From a checkpoint of a small mixture-of-experts model trained on Wikipedia: 86.6M parameters, a variant of Muon for the experts.
Below are experts of layer 5 (counted from 0) of a mixture-of-experts language model. Rows are named router (the router's row for the expert), up (a neuron's input weights, with its number) and show model dimensions 480-559. Each number is 128 + 32 x the weight over its row's rms, rounded and kept within 0 to 255. Numbers have three digits each.
Before each expert's rows: "mostly gets" lists some tokens that are sent to it at least half of the time. This comes from a sample of Wikipedia text that the model never trained on.

# expert 2
mostly gets: "and ", "). ", "tion", "man", "but ", "States"
router:089177129110109104097173137080132098221128186102075096135121126128119116102184075170109137108133135146108071088104176087144137085168152161201150156105119163132147146178167160151129073158107150073135151144124140120127091093200089135112091126
up40:082165153141142152130093148137126076170131116159165116133108113112118105106135133105164126153043173106095186085113128105179115088112159117100117079136131174174157099134099181091114118127120132179140117172119152097080118125068139101144205144
up41:041114172096160105167104107170167125119109119140116164184171186127220148184144138123089086155135134155069151119085100112161130142107132185177135112178128117149112156156134134157126120089113078097161142139123101126048173090121140038088139155
up42:117162128164189119151158135124118107079125070110147113148112096182096103154134169074159095185136117134109148085121129125124142140103143052146108129150131180091178118104133098125113141157114125125150056137133144202112111154124107128055145122
up43:091105117132166146157158144149092156112162212076122130105123153110143157130118176145097105167171211083129080106132120166098097179103135104144192105150162155161126132123159144156131144174121149145116136097100118145120167149121126114081135095
up44:140054097064136104170165098063116113140166139148189153114153109131147168146143149069102148114101120156097118172110089177133114034120114135118149123153100157116153158121165130078117136132136132132088143135092080118153110157098175152092119106
up45:164165127170101116139153110204117079163209133153135123080029091136071122082121168097078082130122146189104117107074165125145076096150164088113178179143159106163173088066170143092163129155125116109168129090098079062136154148083077053126097127
up46:168093134131138169182081171170104078132132124169150097140168069141124165113097129110124117136151161072136153154127127208153201115130139104073138120143107099146116154128196097121163185147233109106112119143120121119170163128108097167126122127
up47:174168134096075184177151142089127093058081091138061115119186106134135178158116146177113099123144140123132169112121107172061167148124141149150079131045154116143134122112158158111104136140161127097141166099168135147129126179130166106121139157
up48:129114121134148018112132145121160126112162113117116108124118146112172168148114121131065158154190061066091139084136143134237100134112058125128134128059134162163065145133173164165173119071116183171087127150104140139180142110135204101145161146
up49:060135127165084078158138118107120130161088157162114089147137134154151141125158129169106123147128069156125104089125161092103141152102173161135145166166125173135076093077159111094148189084094149105078096094140070127090141097137128143120141111
up50:161147117164128107105114135122148132130105108123153129069135106181101144096081104080085117123100132098159090151088126079177082102118128107148096183204150092088130157114111125132118132176074185130102156099128127102098132098139070153167154118
up51:138192117106143075143126125142060075090099094133134165096109122145116118095159151137104129082190075104202160119096153119130138091093114100127125141148178134102187177093164094198150121148126134161173175121148121168060139157120169147175144176
up52:150112133128119156113135192126127088142118115097115166139161169143118108111077127083108094093165139144169056058087170133100123163129125115063104109106132173119080150153160165112108121123167101093115123154117184162055143155182166110077076106
up53:142141126170123235148093051172136131104161103113107114059128127109138099115139088159160132116136129117123146118141163160079158038117144149142103143104096152132177141156099151145144114134150128167148082091154100094114121108098148136137037176
up54:131141072139112113107146094146119118159119157118129132143102097076164147121127092085149147073142160131097064160081110128174158064165097169078159109136095150132076156120113107123130102169141125105100159148121066191112124133171119147120148183
up55:090163158101101174135166153144099184106126124123167113145147136099106124088131111140108129170131071159136081117071122177076162138143156081183139127125109099154159103145153111090098155126164066141119102126126101111175163030150115122143131162
up56:127126188166085102051116164160190080119085109106138127104086160124131135197133100108138145123108200156127142173145170143167131120100147121144141140128115161101126129123148197128133109158131108128170081099083100125115156113149102094165119092
up57:097155131162091116161149126172121117109144115130114148165143096145134108119127188131076143060175149135080032154120135190111144115135135165153149136119125094126114130136149116144129164190123121058121130116112120182107192140191147105095092146
up58:070095114124159218204149098133124069140100146119133126096091178134143134124199174127133095161108163113124102079092086153126095082144129141107150135147103128128117189148204143075055172103147115179167140139114166147122165114145158104124117134

# expert 3
mostly gets: "==", ".", "202", "197", "–", "199"
router:151105145163125149124085106134130123074099149108064181104142132172132132120131160106153116099058142093119183185082095131090162103091129122125119131148097070145088147063109078150182122095126105187132105103147069148103135098112156165087189100
up40:084180136127079135150094174149120078138173101133098123116079085119144079160128114120129097107085106165164072125130122146149144098104102163188143132149154139098132163111133122067136136115110156117098114096144117133167139122058123095128076110
up41:179110138192117085138062132163121143143126106206111119127136075103197143151110115161118171185114111178091097124120080126157068087084127159134178096168160123157120041139151112102084119115148094180117067131141110136060063126156123143120160100
up42:082113145085088094162137193163119129105159179127169121093097199117151104115148104144127153141105114151129157148184143060158175152086164154143131134145178171115096167149149168077113115108119078155126051128149087166090183123101090076149109118
up43:116181112171148144097131171091175147129123098079136135140127130111114136110105169116144111124140153157148097085106090112179169072140179109162125174106131110114123126129125108124169144148141164150082096104114142143088069150118117169161119095
up44:132175148153181118111113180102130119133112132149098075145068081165158147114159143185136183178101113159129120101139151143099153087083119121156128126093141149160118094133172136112151047123049145111141121136146096159122158106105096134175147101
up45:158109076120142135099079153114072152075146113183103143102144081101169139130126158111170203169143180171165120153156193103138144100120070129098141125117166176176098155162118107124074142159151127130086109148143146138123166087087142126092161116
up46:159107102129065132111133080195113122114112106123172112096112133097110113085161135119162089125069152079128180122154148145162114156141128165110117150123142126168116148125055134146141068133152134111129164140089139103108136140133108097143142130
up47:137178137117168140119114175133099112125140137132105107125141087109067158091087162110110086148137121101191104096160130181134130131115229109135155125143166115155109118109122075152102072094160096108132067122109126170153101110137081159135166126
up48:079199135164094158104093134126127142165150133104103086099145143117117069126090136153129085099080077095158156138153143119147146155120150175102187120102138083092124090161131103135106121166055094181157113131148151116064170090094112136183139099
up49:136123116113174163090110161140127177100103131074102147184061134107154096101129111145105107125118145110180146123145145132192132074099106124074120166107083169166138078051139102238171193177138140170144134106131136131179153116102078131170149130
up50:131072072182106127155072114116119122121176113077104145120114141127115105126118146175151088152087144191038049188135137116099151145122115165071126172144109119141117156144133084149130194162113092172112158136162109146134092095090137149105189155
up51:118116116136172124153194099173130063112116107154060132145159126096177113115117133125025117164148093131172113110220156153125163120098144090110092144126101091111105101155132181158146072082134114132155087114124154092114104072107168058115138123
up52:097177106124230149081147141107094096123157121161111121084100100151167141121146048127133108149126133123143094122149103160107156131124096159096087143255126166164134138147135164110148145133195195159134161139123150118102105114136120110146138156
up53:177134153143157144069140153125090070068093129090143150113080117113120059128114188074169165045159075116139147193157120126163156136106126102176156103186186172138134120125128191138150157133134163125112131131133113110131129152195114111125150129
up54:126113141141122133132104106175212141168140110189104146018144163155121081108150136162180087150182141152183140153128130071142081076094196178117142150125084112167152106108154146100163169156165168142150127159109096082138193127117189131067171055
up55:065073103108117093122124209115153080165116097071146125062132133093116124103102166125106154091080111077120149165139107138119140126168068099105156122159207141093130144175098133148130095151151160154170133132146168160069138079099119109149105044
up56:104096070141116158138088129020173155051127113119165084081138151100146125134134125140171131117113117101053145139148093147175139129149119107125130117114144115149113122156146130223114089123107156125161092175187123092096092061122213124138157063
up57:164125158144129121164111108133157101130109149109104163093099136088078083112065103130123147106141090099110181085137092074045131168123148140080050097139109117157149182110106139118115109101156099098118082181112106111122144124110141109155103180
up58:210125176113140103127089138110157148113103153167065078188146082154171085085156129092158089093132094021164082099135141112145124117165101136100074141122176134169182171125125111142089144095123134077193101117132070143132082090146104128083099127

# expert 0
mostly gets: "was ", "He ", "have ", "It ", "has ", "also "
router:093100156114096096137128127176140149129149082134203105139098066088084132124123128158110146123137124147142161132121112130169115154148098112106130115145136174096183089146111078148110133144142068091077093149131204133141100154148075079169091146
up40:127170101130159105150090092162152122077131138147167145132123105131100214132151105113131091143130149130124088174138194154121219155123133157097166166168115155111079096141139131133102159194141169172094143162154159075096165158187180066104066142
up41:117111096105109114186121179118109115145109140101136168083118103141082119098143099113158128173137104142108165136172106145191118195060069109140122195105151184121103172108067076124144066154122152144131168168114129181106108148183114144158129129
up42:113135070168163143076131068165187092112102160153170156148098155209100082111188055125132128140113106130151150130136118152137174219146087071084110115156159081062091109144151100135139114154152086108156108097171069064086135125134118143183111095
up43:130142148133146089096160063149122152144115084133145097083132120162142120097111120157080132074110144199090129128103132145124207081123180138120103118181115103104125142132107124089120152115142129102114144149164137101144095117077149164161131128
up44:161138148110144114107113170153106133137080126158119109087111177114121125141082107063152151148096140144137140185125124093160137158117144111152115067172121167152126115114105076156131097095120157151152171127113070133064138142159066102116129147
up45:135128123084175111121147172184126137133137160133165130123210166072148090188083147140146102087093180141128140120131081122153137177081146122104101111158088189129131118146160108098142126109097180087128131165125123165114146088149142139156111127
up46:215185151131158106076171071096118131089073073189166136111172082154136102099141128104122114095053166173114109122133136092108116170150086104177122156119097141146109116063172153116106111111129173129122154129151116162113182159111190114148085127
up47:114102151129112124130092072150121138090126087119120140157144135108106078115110187140122146131147146099172152091085106153110188171120120135073121155150097130107145079144136103197085063162144169133113194092125173068097164153150190090112145122
up48:166098090139147153160151178105152099134078118122099103107100103107161160081113121113065154132144149177061214112104098162224165147109120109127130124079117134092071148134149165136083183168146137059107090124109052146091147121096115110137103147
up49:144133169139109147159149107118162179139136231140130195104131088114152083125105144119101102122089110095112116100144107141095146108092097172146181140134182133128127090118179175085075142080097114140073100111149119099140089075123131111175096089
up50:166178112119118151122089133118149110117183100152158116142126160139093128166127108148098141119073101117133146089117133116118119162065189175103127106105108138118186215111142131131082170106125157123165097128195081159143115162162116140169130100
up51:122119105186155159091096161176144162105129123189132144068131089079063137092154125109142125132098129131180122145138113149103197146136104136113126138175127090173168089133137105127147145134138106142098142098142123119154168127062160072106155057
up52:135080144118103118089125109141111102170126115168123140176169079115129094101149110141102087202106075102171193095092090105126115149123084149128174085067146169090187154120108172104129118164140124105138139107081130095125118147093025104143160110
up53:168099116063094082157134137115135087163181163099100133119108103153107145152131137163088121139062110120127117117076141117153146129103150153182204160200099180177145094095130136120169126079160087162135071125165122162150098165168114169115158178
up54:143124095096139113110106136147158164118086119130072141072158156136135132129144098178156135139134156078142096101126169137141145139109119092107171092102182080088120138162181086136063137158140129141130169096121166120077083095172122114114185152
up55:146172136116152152120146134142117112124131086152132111108128128116097162122138136126146173188137156176097098125106084153121172114120049126117150115135106150132086134148175161118171161097142136196152105110105067077115086109139116149176101110
up56:117036071085129100152188125180063124089095148100128133102159095125090161187115100140104101111153173119141081121148145179108190102118130134139139202136157155133141121110130115105157154130175111122113130137098199109126138143198128112119094148
up57:070130214088117115118117132105143157053149128112137157135155130153160132119131134155097129097133181114128100147094114104162093126137177081147168093097118110120143134124142163136145176120150095078081102123155133199133143162107191138170104080
up58:152134116096081081176095099093163135071120152185164099152150145127158086178090102131149118114118088113158140092111110178121119138115114098155171204138074190122122102118196119104083109152056102148171162203155126134182127093093132189125074165

# expert 1
mostly gets: "New ", "No", "National ", "W", "An", "Th"
router:132113138116130096140092145150117120128120118161160112167156201113169151148098147068165077170192074133122090148160082126129131105095091116125136104101158163134136111112133157062083144091116175177147154169140100114142191174099170102149181125
up40:090157133152149152128144084122160049117112150122180140136155103111085124149127077091225128106145122104131141123089206135152109106127120118152121172160144067170125153117173162172154196141127151160154154139088138119180148132129138100152139127
up41:123098110120182158092139069069190103168150109154204123165116139118087122133076186095099070130182079127118148136122124154134162202093176146161135179088158108111081134172145144098094071107091130143163070087083117138118095117164125086138101137
up42:184185137154128121101071132118110111113101161103136114132117137113130129154165121127113140161120144142169115171148143159161123131162087129109146086140128120200113106162082076138121153126131115107099160136108090159114154244134114089132143195
up43:112146110132119097150095112152128116156117150129142151178094058098177130073164145071148131105179095108095101128123132138139144146095076080182089156149154144121145146065148129140139123132161109111112102084182149150103139177113179161111160088
up44:183066087113050046132198123157073111119163142156118082123099101104121132130107130127169153099118140188102135132124124153140156156108079133076108137132147129103120115163110133149092153148124098202112128126126095107136173075159170137168125143
up45:134072113068146169090140109125117132091113182114114115197164156164116132137153153109095149188101121098069157103168156125139104079166152106112112121167128103113126087112109142121104157121152077153123101115164121145105088146130122152118155132
up46:067206080146148110134148178189192125122088105134139125142112120113135178045123090140111164151136166133122111101177122135146067141082161131098159121131137157196161072161092184148125167168162120159168070138090104128145110104128171089156144068
up47:162182076081062098083106063131131127136121119099136183118135144104176104120115183181172082121160122166175125066151098093072157133150138158091123129135197111088050148145163094127142137161176158124165144115138113121123136119109150121091083136
up48:136136120183110152126134114131131170143170174096156096142136131072123130085099153128125097109079142132138164113133090106150076111156111114060151080165160093125140161182112110119161120131098138168148177176075120123157107101111139034193127186
up49:117124160095168114112255128176159087132138074132129167088136096056114163158145172113147070110131104167113123089197121070071137142132141185153158127133193132147074153134139155074125161127092156107117121077154079162107171125135214136078167170
up50:110086084146145082134152126176122119159062154094128168113116130153177110147145152093129129201138148065157112113064158100137102167139125174083098057135135095148128124138146178120084102099161149156047177093101108136095120193134096101096156127
up51:146148134177068088182145100090182118189101169124097091125065180152164121104146070101120136099092129139110161167150134127155134119110125123127129142102105096151138107152124133130139148110129126147155147228141105092162183063113072126125092133
up52:169088110097164155074185155141103150154098128071154147151097133132146158123132123154070119081079138136111104144125173139126122072102174068110037120112164147159146112111161153141111129113124164183117185130106188096163117084114146146088097086
up53:168134188198129122058213086093152187127082071110127142076164131135120143147128162149148150147085099175119073143148147156128143170122107112149140109171148146121085075188104114201136167127149165104110181147093101144103189126144108131152131135
up54:173100091131087168141133123181146186108149142124102172107164160144102151154090099111128124141163156135158162109172144196155157149124108133114244104082102149130116173144205169117144121141150157134091120066115186102071126179105085141016114129
up55:141107094139066087172166102081091126128100153111090197107120101081133155186067143108120144108141140254156115120156085109155070136135149108097114100117098078144140110138137092132187111161128121175132084146071114167131112110137189164179119088
up56:146113074104153144133116103100133096097119168123097083125122149159152104123157140118082125145133070162128174163107110098114192156133119179098189095093098118106085132159179100156160194087099075123062186152144107144200126132112174168087141125
up57:108101121146138125076117132121085164092144111142112162127176128135142123143151134054118159164142101159123150140147147176172144085125095098140107167187173118105078108124151132160157099113102088086135115149121102106133161121088022119173095111
up58:129126103149116134117138130201165096129130131119113128089127133186190126070200180127193142112089089121171139123190178095140161064114027137171136090124141127161090143145104087066090157103075155119145144137173237128131134172120121123195137141